From a checkpoint of a small mixture-of-experts model trained on Wikipedia: width 224, 64 experts in each of 13 layers.
Below are experts of layer 9 (counted from 0) of a mixture-of-experts language model. Rows are named router (the router's row for the expert), gate (a neuron's input weights, with its number), up (a neuron's input weights, with its number) and show model dimensions 0-223. Each number is 128 + 32 x the weight over its row's rms, rounded and kept within 0 to 255. Numbers have three digits each.
Before each expert's rows: a language model's description of what the expert responds to. This comes from a sample of Wikipedia text that the model never trained on.

# expert 27
What it handles: Commas and clause pronouns. Commas and closing parentheses after names or birth dates, plus subject pronouns and connectives like he, she, who, and, was.
router:158131078140127080130145132155142086179158142114107126170168110166144124091193119143095117156140090171117162103078093101074137151155131146160081093097122110149141115099151118111095054089166086147097173172113101142091095141123160099119149118148174108107139108110092063138182123136136110102139159138102133127143112128108123151135144089148134107190072121149136122136107098112097128096107173085086150162186137092166165039058183178111091126129146131185109086102139206153114082117148117138091153109153092079124169209145073125097142129098052164118109157106123143162141112179101050105092091118067109139139134057122118119109165157114159178073108091101131183166139123109077104159107
gate0:109124061115161103132130091103076122081177158124142199189122127143105158111160156111111172130103143153183185126139108157127172116153107080106151084082115062134113125118093143110044163143139168167064126138093155170057154129076143126154131122135171120063118137155121083158163138124133103102124120072131126146081084117142188144150147125153125145165133107110198112140161089143158116147116144128128078171207116156124139109120058132115074134145191113119123078097147185093175157149146120113148100161088144154091118227147129180151136133127165148124126115122108142178106129150153181063126141157122131223139140061188132138160111116126137170096115106148102129150162123116088155067116
up0:050146123092116111164173135151136183108126074156088116149075112140146129124187099092131202135175122124125195115159095140138156170154149076117186085110117105104117081109073145155076160135096152102161121100126180114144154145191130102143162105121121086079111073082098085098135162129157111146095139138134115167078085140131114109127189114209122129140109208125146152144153078138171156132102127146181086091113134134144124120156114182055126115092152093159062103122105143110171185088126077082122166035120139105082112136132103119122090122103105159069122149126115130141085108135128089104145129127080093151200116118174114142080105123123076178147127125103144069177119143135139174125087
gate1:136106161090140151123104120120157057065197104080137115097141116104151103109063124107106126128129150130147173098065161137115056116159088143160135106144165132128132115160168137109204140143179139129136120163092148043138134082153085184147095098107134171119124093164129121129122177146156134117059100167111122123165156101102163135134099178090070093075127125142129174097085128123133077101112086214136115128108142078129083201111077123066123082142156218083056168127120140115142065143118119135127099105140099140151155130179151142105062147111087107090057098145127129126117146142153148163098109104109085110123138135082171101160156153106124073122116099138152067068124108174137136128142
up1:130116084097099120122161156152179157164100150110100193087118131168145140104114186176137109122123108077148120155156150099061153102117098130131173094163109115126137104091091154113120112102101210108153135197101090109091129141130079163135144173162150148137098171099148097094083109200135129134131106075098124140097129105223080073083149125191181157175133114149066105157149171138144147134143114088182155088098060112140122126134136147135165107114149089077150139143125099151160166103142170104105099138146159143125071138141159089193135150112196082111132119091096084135112159105142102105114129105114116158122067129099135150085113133073175157101211183111090106150143166188110096083076
gate2:166186142158176116130138078089149149064120152126120090118176144176076142131103102098100094170103147174175125164146136118147101143102143117146102138122132081122132055179140087151115151076108093149127164130169142134087141098133185172130162123137176140134165099097139165120162118190147111123060164101085101151182067094066157116166172130062185106156163169136125118032168100105136106142195171147137117088094199187102147176104087122121111166184118112164073114097153137142106165116140118134103122141135153121106115123116080095103153134140176076131161091158163094119140124099065062126098128151096144125111150076141121131165093146127150130122095154146040105153110142082084115115117
up2:108127148160074137113196179165127157148138079083161139175046119118147081148188131100073178131136073099098178091125050152146192092176126117119097145116082083153136184084099076067129085132160115132119150077138087160108172159144080105121087181123104113127163091165121117146114173160108159072148113113130140149112154079061126151167100143150099125121133146087115131186157146127116201114095096121103124125074123148071137085152141119131178169128151083103168152158082075113098125140158147090122081137101107182114134103110105086089152116110096086129124131101095058121093129122149131108077128102139089099213130163105145110096157136104136142135158068091158133138148157169165115138136
gate3:138103171112170161115098113116094132117136142111135098158104140066121182132100111133127056107096060129126178076090111142125101161120092129156145130039106129154168102063155086148123091145128118157140123127138149127149129071103151141113163097140148140145152092180128103226187180114132157112112119110141126148129111131117103155143118124152092137157155217149129134132138187102199170096145117121106131174144168138087166152141153133136080091179126151160102159150104198152141144149055125137079128101155130126199126086152172139138083122077172111068142130126114120152114130083118117149103146182150113129149125081126117123124056142088135071160146115059150029123141139226100151163152
up3:145123175117107169189154120171111078156090126092099135085135157096156146143206153055099141118155138105144148135051121121152111117163097128108165124114059156143227157098123100133120117121096157123121164125148125174094158115128127120104206092104150097137115149125138127179107154097116138168121153181009149067109160127114152118158165128171096100182163174131134096185131164085146149115168146175122146166192137122104170199119131152116111119184188193097117178117141153140169157191122138133096116160150088154144113132144128088170111118131086098134168112119134135096138104129143094147141145135114097131154113104206159158110166085134157077058124125072159085120142172166132131121116
gate4:161057127135186120142165132106169147120144126165114124111143060101145112154162121096151119178128079120094133098070157127112189108141128096140127137124137155110122195126129158128176067150161129122115141119184105162057119170122138155099109129101105157123159089179103099109086177180107083188114160115180125130066109086110107145145135129103090116163115127128126099097104119126149119103103080091171148146136082115118100128109097106067074137153111112113134138141076064137157114133208154091150120144113118079187125113168145154115156119118179115185120036111197131176128157092162129132109133178206183179106102093124025174194121139159125183130120112127170162135113145147131105080133
up4:120144133088119146123158132176179140112124094049203088153117148197158106134107138095140114143154124095110167075122150106128110132160089203095116113150145119117163084092094054149111090180101124117155112089154125115109151107166105129137138110148143115040112142116118155124134105099154116111143119114108112093123111108107173097141104170164152177177086122134126099075133173129096129101162092170118104158162054154112095083158185116175111103132155162162121134116142074143112145098117169121103170126145145160095145144124159007119180130168109116119121115128065135114120175153131122144082150089086077102121082132111200102050179115149128103147158080109083182128034128099166109156097
gate5:159115123092103110145124096127108088116230131149148109127126171185169164106165132094140195114119104130086179105130131149122160092148133139144119098107107161159114101131119122090141185120206106151115093158125077079138083159116093098177137141182104114154150175093125117194131140118118060133133109064099143154141137153176121172113158098091109122116120189073106114125169115148098158138140170114129113152084144205143157101117167095126108093160123158102134075129071218107138117121127137135104167112169100153052145125082147177113101085151118180109106154135124154109152142171149144118078132086047121104129136120212105129145095138126099164147126196164137091180177170062105150167091
up5:157123118142172106123108116110084074039121120128075126092132070135059174152100101125108154114153120129140086164141131123124149138101050097185156195168166068105095100131129135169127066176149136152147106129151111132129124117178082154112072177129139131160120117100187150115120123173170167128134169139135110095072168089131108106124127104071165110156133140117079161087149159108143123189124108144107136086139135096141100169080107114069145141155086124122141076107130106140151129119156098147136073110182158099102114059146118128084131084129107119192069090115115122106145106075155161181130060143092187114094180099137102091180111179127086083111127139090118162105179130171064141086188
gate6:178102127117231142175128175097156111103163082105094137097126157128146152134135160157088084140057132119150121174153124130079155127145164076110169105121134084115096124061131154132111113122132158071111155141138138157147111074162133188120056119154176150169157114109147112125093090092127104106154177144174101091120139163157168126139096111067137067196128092048136108104055114094135110176122130056121109122155111081131078158127165199153143089126100072133171126125122129132123119112127135133162102088185143119144149125156154093122094075116106120154145156095121113170127121140100130095122227142114159128135094172096121139147150155083111029136075109109149190148121119165115113102182
up6:097170095156119133103105117096135150182030192136148119129161168137136096143150138123158131048145177080171156088125119131143093083116149141183108044169075147120139122137111111175139152144087133161177108091137101120128106126115071117146155100104121142150151132118100136164097089165141110143117035083118116067177149091074089113092136166167117144109169175079113163106115144161148164107049119152115138124110106219068182117142082079165113192128149145094110072054120147183143078125168126199160147104117112122096090130086128127181123179146148129144158123146163085113109123096125112075118098120162158100101145140092142110120114100148154105143181143157139117108122110121091160151136
gate7:165210171180152113188168115192153176178120180133092116095111111168134166086116174145120144111105110191119154139100161139115086151144155110132129145142156110100141108072170144168086144100181135126111197126132131171136111097121126101085118161087109121142162101068078150099177096170145148118093152089135160074120217126211116153073194113106166109140138109133122136168121167114150136139163166076111106102143145104126115122114108116092173085090141186218095145112093104120129181102111081137119139100128100148118108152146087149090149083122077182113120180096155117152124130178111117155106114082099120173175132114115121148147140155087159082147151173144120139130132144200095126142045
up7:123071116066137138051162143106096095146016175082149202098122119152145132135111143171188131137117161128140150174199087128148112074163148186102115053131184187192129137117079121127117089120117124125114135121132149046145125188157068099142185129146106115170069125181122118081148088096135156156107172103107095088122163119141079241169079103122176174187147091134141146174142155091179127091103130153117154113116105093103109099104125156124114170160116143101135132097116135088078113188124158148090132144102171107131121109105151103126154127099123120131160064143132152111129138163118094120139099124141145149114087145116110128123131094111138131099151126135124065137105132092146195153146
gate8:154108143122105146142116124134103126130094150176118113067141167175133147134113094170194114122115088086114111149102046191111152128111122148142096139127087135117115119210128141135176180157139066121161162167110161182134106141098120168174130136170093155183120135076182137121152153149112129117087152152142130098148071160159123148177088118166099083120102126191193130095122149107092125090131111163138093111154159111152095118111088147155178166140108105133166090153130073154089108070149085080059136048089119127152118127135168107161087146147124152185142131167104125134128134135201090102081137140086138151138117080214096125052084181089070120144142117137149098131134077113097052119109
up8:164151113164138115144096062133130090146142098124104114135153115132126136087117127120138154171145164148150112151074177102142052117131127185149088110121098170101051128166187133104143140167151075126117206172178124140119107097114130050138115129185114134121171127124153175075135139126130152093116113064072146104150130091125079172159098071142085169137096088129112140138109199080110087089129144108119119124144117089127140112135086122088132151165159114124168126161087177150096098109105152139086107121117127133057132147116156134151134128112127161171106154130123203098104107112130152120068117162140136148157111104125072105074126182123179186175093020149170100102135048125040143124167
gate9:181136133137099103192158102153186128192140129163123152149164095144140104138105114067138139112147107139119135127166100083185157117095167148131114078116193089161191116098128082074144129174137144129126088142054105081163145131143121085132133178203129122124158065126075072137139153108117162153177209156109175103140118117143137154081187131117136134120127076169170105155138140126106173184118154093168153158130084115136155121097102133162111122161114084164077060127148136159119096132124092094140160097135113157143124117101130159116121133080095216142060091129152134135091094158116066150130098154076142115120116196058106101100131139116214147140165144155150177131129112130137181149069
up9:096099184154082131136101154087128122093121099114135125151052101081118160117114099124123113121183118134085127165146158130140148112206148096201109098121160154157118097087212141062099144117127131140143125102146156124146139131131128154139189149143145151195103135113116136166113096098132126072039159161161187108134126139113109189201121116094121125154092188191166111110103110135137081112159129163148082087101166139073143106116146174108108164199072089155152189114153109093148176134109081160128131112185174084165093139156164093157094122103189126134205120119100084132098115086124116185083178105135118094083111120152172156120159114113039165124126148146133118119138127120108084120128

# expert 39
What it handles: Word-initial fragments. Opening pieces of words split into subwords, often a capital or consonant cluster, such as E in Egg, he in lighthearted, Che, sc, comp.
router:185168075085094119113135096145123084121168098148136142212146121118130134142069095127111152151047131149101135178119155073096179114155093101096090152111146080075086154108163127174180085158144152174109125138092117118154151138213113139082078149103187121199114149051208093123125104166125123099113096127135091112164103091119126146178102138095105137118144141139080155157136102141168110142166114083143107091110096147170106083090199151064130101130127141181107095128173156143098144086181146113133119167084151116140095125058068149094147074105118141155096145100125185154103122071094180191142138131116169145116104132119117135111082149158156136160081134134164155127169121115112101159148
gate0:094111126111162148146164117164099104164140155126113192155142181110043098183089106130099155111142148131108153107136106098163167045160146044081151158142189121135132171147102123114158168088125103155178113155083149073072114073138116102103055114132146151115082078142169190136122101156100125106112163104143074129112127113153138142189147102127100091115146182170090145159126139089155142179116122152160075151147115115158101169095149109118193089118086130109041106183123133125122132146163160120145114185117182132092179076129152127167143111073161145116073083150133095102118139106114161061124164168098131174151108111164116096069162132149098157197104095128165127151120139141118160105097
up0:103144094107123163146127125136118140115109170129110157090102128128082089110161129138101167121163083156169098152180122137117145122078084118177101140112111124071115130131169138175144094095146176079173147161156147125172138171171137161165107081165155184126107142119123102092171042098125110118100140117118126081114073117120177201171098191144175154179193129143090124121114186181105128122117129129124101158089117104144087011103145127081142107087166095105133199076138168040120133104112170128106147127158169134129132141089156099092174090175126189182144092154138178175127095124101118127136150127085172136143137127157111129192129116136168169114149125118102103175152110140158086201116
gate1:134138072090149075129101170178107138176119102137134093177120130140122093165058132140169154151106206167118094135137128118086130060086160042093118097131095135070096123121130078151137104103176091147058130134132123119135114162166152168163159125115122109142097101128138152095114084196107187126106111122089133113167091143099129182132099132073142110119139146096150141145120099075137132110162123121165108159123120137103098074125075155173101142190110122179100111106070114084119097140208106093106136165174098127071134095109129105131181134100127157089121125124139157095081158128170177164160081145028128081113154143158111176128106043128132096101175098146170187146132113121118087168144
up1:074124101150183093091156121164061119105115124144154143086107128114161118100106104172154125133143220198175106098122101143133099153132104135135095091126163139111124071133100174169131134142118144183123119145151159134121094145142116091184088102103160145060128174133194095171108130134158174127142097157104166155132088084160138091187181183140094106178116128139125090093127082164147076117113156133135114126119131173139151141127141133044113162162146158125185129147124122100148121172143081162111178125071197105103174156122167183122096131178182162138144182142098085112111155125087102121175125127104122081173148061088059137172153151180111137128098067089113146074100068114131130120172
gate2:137124104150107154116126117140105087165156092144124132125117085134122182112093101145138135150107115125090146143128179104116135150160111098110149073132140069137092120150142123104210142182110116114077118151082142171106151119127164209120157122160151102167155136102189101119133157158148141074062146096153206122180121174132134170100144096138160092107103111082081171104099162177099158114065117129115125150112130137159144135100106064146167154145104166098122134085153171119116130145163136156131153156167149079095153109106132140113127086148110081131134098177101154087120213120120156166169140158116203075129116133209131178041100090128162068225093094185086099127157090120123178124157
up2:108081155112043114139068207180172115131114094081129069128148096178153130135117153127115125144152077153194094044147064158122152130110108147127126121124161104104116101172091124137101124196177096144133143068102137111102139098136125103104136129091129109084103178187144110129076127144126067109180093133138111105110239111107073127126161152101136121148074154144149147111165045165122083158197124149149125151160099142171123126080107187114143140113146120124181145069167177149120129115121132102096117129152103110091147094119084121162156151098105132123175086151171070131155159147099091137094125100145095104107111119111109109187116123171127139093123105098144205170100118160137106074172
gate3:166118118101108106112182120084162174067166157119149146126150062132132109174143064099104083105127116146081166169145168118123163137137120134086171095123140175144141217122093097139166162102152113134136139148100095120150095140167162114086147107103135131160149114120071113151103097126090095133117117064122065107117095134080123097119118146162092102079155144107172126144077105091121132145135111177116083138120141165131087087088176160112199070163082142092123103154137174114069127131178106079118162078099166170118147157136095170105144103145122109134115134118144205173128114061071176128150143102094143143156170163144086078115040149093097126138041146150167184145131089174121144178105
up3:128117129150098098118115181118082182111115170158159141138134143101098165072137110107137150139098208107123207153133176138155117175093120076135067061122165073138158137154183110148071129116137142145158140092070079160165088153046106204166157138083127130170124101180141136139101149103107103090079104133165123147160118072133089179119136131177176137158048158145151146082140142148099108150129091121103137117084151130139159146153128149099136141125106153135093147127162098177144121090131127156125126141152159185075175107142121133151118163127139162146082098101075146111103089092100112154152118154140085096226152076100161208116085187144126149156121098169090130126067127151102095158105
gate4:182115135136102159101126105146154087117145088134106115195134114185074154138140235149078129117067099151162166128089156102142111078108100119140123168127091142118098105162182109105174108135142181164071114107086168089101138133148120134122123116153105139081141174108152137100140070107147113122185152176163101144121136078077102165148118175103173155065188165159119130133148137143092156179153137163172135148203123152108108110113129133109131067112138186121111136125169158141124123162088133128082106106100117091182118135128150144126193163128113118155140139125145131135112147104135122129111203158117162161105149116117134136136102153064145150068144076089152252184108138215126065149143
up4:134081202124109086109078061137100134142111143094098118110097147092112114103132129134115155144137144132136118154118125083183092119142157154119096157162084141128116077125045128166124124164123145092092107136151141061099136101062135180123152092110192113131104107093141122114129133084133182206091193126085140125118108119153142126149104155150127131132136081119154179093112132109086095109111066137146162116034144119088144104146125102099130108135090093121226109056084118097081136191134170145152066158161108140153162148083087102159109146100121159134101121161119118085104122107137101151170152124049100092149050112139125134118123099174154172152137100101119096058165173100134197157179
gate5:135155097127187106190154144111134135117168104062134142164095162118096119143100082150169102106124101126115101128172133141073144094149084147124125148146082132128070138112144188146150158109178138123095101103126165116162128148161124086125128163110117159090121174061117125188098135174114119133174141074130097169189089144177084127169122169141081098138190144128104068164151181063137108071177171177116056085209123132132146100085137185164168161094150107127106117121153121106133146161133181152135107125102076115134111120070103133130132076122137156156134157141160112114126069053112143096115112127154081142104160152130095118074201148152120086054124109133089174105127127174196085135148
up5:101105112156100094133105129115078196095109137145196104192106107113104121144076128158136108121142118125102089096115100149090074073143148112150062139148101215122135085165139133101218145143072146121148177152128095106145102075093090132100174091152142080194190079170094164090125091200144138149184119159115146110117137124171122131121167144073127157129150149162166148181110129115121133072142088139157150101172075108124113121106115095090087073092181189096124185109173126129105137101056119121109102107152112159101119129140099142179115136138165108110090155165154077115130179130173104118110107169168130078149116157130108117152086107082147092118113084129122065079141153173140079125162
gate6:130129112128126129131092155113109122117170173144070153136103163138114145105159170111137153108115056141207166171141169127140135186051109107130190111145170134201075080194164120137157107124148160131176101129191121092120095145137147111110078095123122136117070139105177045148133142100135113169111093079192101104187107098135123134085093160116094099142177100155119141146141182140139148100107160094110127115145106101088161089075154094133095145113118171141139119048070135153174178144096181122138109127123127122104106095186113145143131070100097060129147129128108117115123122121143129137137114141112108162094097137179144082139172103131158150190110138104203167181161112175116133194211
up6:176103139125113113093124148155078161137123120139139112130143146126107110126149172108209182136131167122146128109169087050174157109139142127144155150117173149105167154125175146165138143144106112143077107139140137199107130142159176125145186179087167107133075110183142171098131086109109130140119137133163092102190159079108095157111102163153153083167090164158209140111153086089098178136114094109153138141064096115158137120098094140144110189157101057167152088114136205119149145075146086154100127125172121164110091152120128223089129160186103187087142139099130125091120170105099124149089150154158116078100142117074181187106073131132116135087102129078072156122099165142160162135154
gate7:176118139121132092170100130100127075157071152107160130068140094127086184130149067172113128108131154111078105143163143159109113079139101132139150148109083124163119133092133134096144120105136106094121137127088160082152072228111148164115134102190199115162139134132108140115093169133120128069158070142104146086132145143093129103095130098148086186144108055127174141136132103155138103136153136129115135066087121137142127166167136116123164127128100174141153177218175122172074169080131123137158134186180102138060111125050147112093199099165104167162108099131086113147163099152167169129147076198174110110172132128119119137126095183175119099137136133181112159135070124121166089159099
up7:104161119165136113164136149116141180109154122134095102137118123164132145103144133107142090159110090113131131106132116138110144085167125140103121141140115135139088136135129125179098095134110169091169156151145136120079163134139082096129127163131163078074097141179108209116086058119156094140197163136101114145143139113142119139048142179120136156051188137129182158115089196070105166149112129181089123129104126077079108151115073159142091135153181136107107198106114119093100152161112145108091199130136155164198155141174156168097063177097103138128165060177181144096155125122106093106110177128118138091142127085181160073087154126163197103110135121074163141134088110126170208136100
gate8:124114139181081085132129112150139128149118096122101081147102136137134155125116145146095126102157156204153153143117097103120122175121181175140106189110085115086154076126113155173125101130175141147086153155156159090101126088105093155142106157111149171084170109094149157159066110124104152189114126134177155122088124124156090081075117112063156172154081089127115076127140175097142094135114131128112128108106105188189116184103177188088137140150106113106153143148120111158167100073154121165130110091101176143020077073113127131165155144120068120152138150129115102158146079185088115084097104118132101158180112133102177132138069178076109101218132170143132099116167115147079121157188
up8:106143109055165148103119066100144106120125089124155129058105135128145130105176083085163125107109101157087158113142147185164156087139103093143203141128161152111112142186122079105175118136119151124130143096104120188152074141096115081100138127085129118098116105107136117106167142093160162113168179146094115117137144102158160165136157077182126095085130107122092088169132064102106158149207180117171151143162099113094084155161115052106096159139124156110168085126186135157097082181132157109130154115084064148122117132148168148084149136101209148014148154119186132087167118099112126128101153128068076116101133119123086117079169152118150108077123126107151157150119133081126132075147
gate9:118140079114131153185190090126075109129117159151157090108118143051090126115147125103120131135142126129090150131118168138149152053129093175105127170073182136137078134096151137146112151092144180140112175070151146121076155105141141149142155177150160138143071082105199135090111072163094133110118118089170144173134122121115095117169068155149106079148123176114100097147161181140157156118122122151063117194155142148120147140118142159129135140084137106114169150104102167154082088054067112152166067105095126178121139122066108157118167136150117133144123163150090164120082118160087088131120097141149141182096114108133157103190129161175135099131074103160076031090078151149055135153141
up9:131128125131106141108145137103093123100190141116043106122135136106120159114141123048133107163130119111102137160046084120167124134140111106129126175099064180145126100099080164062170108082091191180061160135141124121198157121145144140144091143113104135119120124130095123124165070144143140161110144115083138109161103079130111164138150141180109123162143167088149113080071221048128124087083124138144160140117112099124148166129152128161120137132116111122160102140118071088128125092110113115159092117095111042131105181135107102091161087092107133134093117142087120104131131097163173138070162169173160200169092090099174132090196179151123126190130131149148146130038140136159117149155

# expert 40
What it handles: Past verbs, table pipes. Past-tense career verbs (became, appointed, took, was) after a subject, plus column pipes in squad, election and stats tables.
router:131156225142149122094162142152155133137088056097119153129112174136154122144138121118093085134160146149132174198202079061152067119135138176134123087100047147111196099198132143142143103067150154109133131103098114150171151164172126131116177149140099151108155147152093131159129158111105118208107122122097171097124058142161126144170149117124110132097108149114128112181118138088131117060087149128166122169152125123157152074099131147126143159097192121104137117203162114109136142142137132140064117095202065146174199138123114091133120176162165157113088143158126112125137102122115092122128184116131114070143157110141152191094153096074120158076155093153128069090125161135115107106151
gate0:098144156127115135143133143130193161116149159103129129155134208117139111161181156118183124069091094118126115123142115125119121101066169135169138094118111145153188108134162106161149187095131141123124130140172122143105110211122116127163053112131099168164121090138142160154191163144135118082192113094085090106143105089131162141146127070157103091165227168159173158168066172186146159141151120095099101103132134130112148096137132208112143193130076162146168128083138126133145172136133121111144117109117125198139147106147162083098189139169165121123114142197104085086082142151101082142080146123139043137146204162116106107100160115138083139195113114111114141140132167149172128120099
up0:216099126198116131105132091137155108136132098157108118144103153124096168142055066129154124089130090184110105117106098091159129127177124081106196180151134053139166122141136132163163149124101112122194116129206110107203115075089184129176093155118113181089114134118099119141119129181196056080117175127149121147128082151168077094156128098152128124120124107108115114120126134117113114196186165155073140209126130115165116152156151132138150137098145092083099112153155103087125114098164080143147128132119151127104081114100157149166064139147136141077116132140119139164136146155201164144115082147064134070108084145123098099085142128103126115140132187164095116074131095109104072104115
gate1:124083119152133167155162081161109068143090116090135192108088146121133118146099181100136141111131103123114172124160114147149129117169106128140103140113065167175181103163105107118125125139118065165095157131076098129165193103189182125154165075177115194086063141139172133182147087141146111123140180136097116088131155113147113194150103085150116047135158192115143062110074113148097102127122132110208148143154112108131088103102104117193128100115128123115135086158180141156125132158094127152109101110081133123135135174079094120150176139170160093141183162121160141140106107119152118107126103175179133179087151180137118192137116109080068074092170092112121073098153166119166172105107
up1:152160112126129175111151136155103139147106094101135177107198108165107086124143127182125176065095161143147148159142105133079060123085108100161097128113118145191137081155118054193140147151093117158134121101164113141117151127166150158135146081159150147028101136109138153113129101158139137131086188150081118086135172191154080134126077138130095162151098085119143123120100096107113114091207130080147145117148151129117133094186053156158163119056158119142195139093198109109091128116136117128142137161142181113179101119067078168153108103142145163117105133074179126124114130151167053140145116172144097123101130164141114144112149130115119073100185055093109099147197118131149149158128
gate2:055185198130135107120154078123136180100112119174080063120070197129128094130119091119138105097101137135101092131130122096176134113113174170095154140113082137123163108134138102166087095141121124100122071106160204124160171160169092166123087142108077162130098107089141123081105193104062169168114105090149087172090069081146127107164114099133110107115100166082142116142105110170132122095170199140133055100132080140166122084110154208146161165152164089133131122113096157142110164105105079156084135125152099105128169184105162131121128077164123140155129149109120137084081181127105100148122207142103148091148105124157149138085126147098145173061079098127088083139113151125119109149114
up2:149063185134129151137133128161196145136107125133178108127089139115113104094100164142158098147140087073128093157142091116147102119138144139163154171176153129090176099195063127168133114227086135131091085136132141090135159140163093146097110130137131114091133186193129151151091178164058138108121181115154150171133100142111148139109120190126108164092155157187118104127094154185123139173139097163149146134092108033151194117142128112194178119157114062131126126133171108114117161116085133075141118144131137065103128153084125125147114131104214200119189104139193106178139132098177115140086134130123163103115151116100135110095089131146132121115070138125062103130188151115096108136121
gate3:102150132143141110104145152140163182122070139157139108136108125138089148172196100157121167132134112104159129105195164101120081098141145164106156118114090128113127113147184218117143120159126146127148132124112183182141159126170106113110123175133094187113120145110166134178133143115116162176200122080169154051131143152111104112133152169137126167089154165148061106073150119114179144076131121082103126082179120148135144063141133106128218133182180119109128162139114102120133127140167105076113091123137198187111190122123100210114129130162148166101153139087192172118120130197123148091092090096109104155111106160079139112197152082070137129082166122129107101139097082137114101173141
up3:139140131152159081134175158192161151127109080193113119127064205181120134151194120140150087150104089137146132114141099159103093067125147156116139151101165093110080088198115231132162139130102092106146176077152155096154159143131088122161129175169144168128148159134116112157140109146152107105179105129146107113114103150174120138107115099106070152108116137086127109171144096152151068088112150100100137088177117091093133053101195183129142119125135148126116152161157109125122215146133135107104120109120145119076162163137180120096154126135101198105160120139112135113119146143152085144141145078141070125112172086116078116161140132102089148030112117112136117072048109185134074133121
gate4:110092172126126129057090116072124061127101134154052124110149166149105107176102129129122108124096119147079159121096116152122146143041112117150138166141121069143090099170141087121168090101095184144151103127139109134136088128226117100115166117163107107136147107168165115122162112114085108108131122078104149080131104107078124193123072153146110161159113185137173132138151107134185105091124119123134060142111075105148125119064136170118169153137176143132165164178103164092117077146074108105142153143097188113181183135147183149215198086095142133125093110169118132117102137143132175098108148108122147107087100117156140122115091120049123170104131088117075116141106115182157075081128
up4:124109158116107139126105082156081108082140116128164132073134100134165091144070061114150162120141083115102099161074156236113135147070159161137119115122156075086130133184182094139066093125191080161156114117129148105163146148178158138154186181127106088179073162101121173083164104119163152106135171136169103100136154135155130106229106101153102139162107128057123120091107075094108042098169062159130162105068125089151051101115123147135113133170134127093120106126128108108146157153124150125086126076191155162098135064099168148129164142100158118168158115150167171140128108120116143140119143105128126135116142141143088159089124157114168110164150119074167105130139128122141162114156
gate5:090069150142137103130171135123108068162075146147115103112161163168131152138132109159107024106110150100222084187159174111125123073147083129113133148067152122091114160129122178101134154054147163126105134163101082139120147190165151158177126144171159107110141125137130189123118144121100097104134198052137147202154137110142145157125069137139162130143109170098077103147131083091128151167110114155155103083156112139119097170094078081117166205140117112168146100124062112147101142114172148078086169078149136128158146094116121070191141172157128112127136126147137092120103134103147139096106125145113101133164098106119138160071091097073062166115141112140173108123138137157114138075170
up5:165130115116166123135140116108090172098098166169171094151162157155121147120162118118081150116171113104043152076148065147094120098113112108160149182112193129112079100069107084066104141086143152142147163134122112115181147156086121148125083074144120056092091160195162084089107158131155139089155107148109168075136141125128110125133125126146177110120083160130183090130136139129114136093127146092123076094115112127118105178130119129141118094084121145185145183135090134129149146142113186121138096102135137161113116122146139098119115110173117117020084119104138095082138166186145201186132095157145187109149151049068093110141139067090172164183128162137137146124153127148163192108175
gate6:117100117115132134076113089083123151143111065201136120067142151068116191123177176184165155131140144110148223143110099095119086134125080133103143195104099127186065135142145116125156104092136114128122179132168149109134135158152166108134170099162174143104047084154119113202142151110099083175164097173136122126123095108156122118097119144105126169161127093114149148102144154122174143038154102086082129147129159098103132117160064099177115161090092142086175103161147086179170113146084100128116168105121108184137084108117158089134120156148085080118136115113121166153155135106147135126119132090070107129152084143101082158159091138098194117115143103112107098141112151171123044183150
up6:144103127153137129141054064132202082141105135177147091122138124082093127179175094160143108168066129125159105116140107134151092149113130133106151106084164146137106114170083094115120157080079127132121102149089148137133128208086166225127104101118123142162112096167114113104119076105126090098168070173164182104160136101170133121149129176175128173109085203108123122170132124113127119157157072089159106145126124173146130117138105121148156118109116172148066137181111142133076136103126176146136206127137157194150105166087157206146055152138120125162118156140135075110133168129134119145089139191116133155114126114140124049143101165156078177134102156144090131131188107065154166152147
gate7:167120123177130095188148132158150101126115088119151096097122129105184103162094152156099132120093133181153151131150214092156102149138120090150108152123185151126090075145112119114155159150149112136181124145115112115153067094121149114125103084066115148188127193091114148155147110177103204098120181091139096078161144173128159162113139123098126108119142130098070193058106170147123094093158184113102107137031163124096098132133145122139127143103144113133145073162119171145163163130115153167080133035071186152141162158068134159117102157148157090146119097082105111092123089135109123063128198129116116114147133100151054154102099155099148107100167125130103141141136132145078127071185
up7:137114132121141114150123130144103124138101216091086150075075138180151156146104153103119154145114101142095175108170129139126210142170133097139085124104145157153108094128065066099172112130141101079130151189110129165140081126124104100152111162143147188115084194123125115090157181179138154166135074137122091076121119108146138087127147075102139112109164127137109125112171195128142078039151130100180140148137055134107094144155098103125156126104137161118140190215124065100155150122117138151141154073134210126102103097213105088145133131114150162122159108087157140116149127130130081103181137144118122115131163103068108093106151157111225138183121121074113124090129128141158153136162
gate8:107192163161060102142135150153174069138146144132123117162099081138195130168104155106139104144133133101170166114163134116131187074138119122079144153099160117103185114151152132112160091091157174138135137146095111090169130113157124131114154147137123190110120161098164099122087167096159159160140065090100140130102104107146156077134155062162123108042124102149088135115162110102150168176132148134130111102138103146110149109075134107124071147183159103073206146168122133158137164208092094094157181109167135071154168139123089120122111114119065101169133152149145108135122118139112154116099155012078149105158146147148153127113075093098112102151092159105200123068088131085129177104154
up8:164114120072090118121096123118080109024113106123156108144083060134149133122168127133160048177173086140143109109130129149102115043124141110091139153096068121090124135132157150106109120108157154135144107123151083074146157106151109128104084126162138129105128120119093145108159119127127134105144118137137170129151174117101206117079201170166138086147161111118135078132069135140122122177042111131123167161099139162094114167152113149145117145106123055123171058127087145121144160150103122142147099138161089146189094150165151139186089100154131101139149112162129154210099083140061133093074049089105158145134107156175158081130145073144086107128148107133140128190098164076145116180105
gate9:111077135131086116150178136069191168062119109191136123051125226139137063115160080126119130126110161107089168155138106157175132194118150152081109213138061112123123097145077145163163141131136149133115080056151074125057119151188165154118136103095071144123115187140112120046129153127109149149108132127109178108104109117178123109167102148129148171203153119074116122147092151161131167103132123120067085150148139111126163147162109181098166101094140099155147076160131162112152190134080142145104157106135106142087095109124129123170117108118135097114124203137162125130096123132096122124135192133115127104128118172162147188098139143089141113125111157151083116155144169148123111074146
up9:167181072184117149122158152129209090136138161097057167124119152108155084159120144094111024116105082096112141147097148132127078078128134145094162143127127134112116160118077163136146117166120093092064122067129062137126157183189146088112160151129146152149166112138147109161124100163092157172119120094140127101167146097132145176180120178089143161099169173154118093105057170179107145098102108109119162090122160093169115142126115135156194132142181149095116146140091112167100205123115119063082095146176092149094114174158161108109123144102140133173091160174191134123130150134120103087149156132096140100083163155159127088084107103115125114107128107156102144129177206132069151108133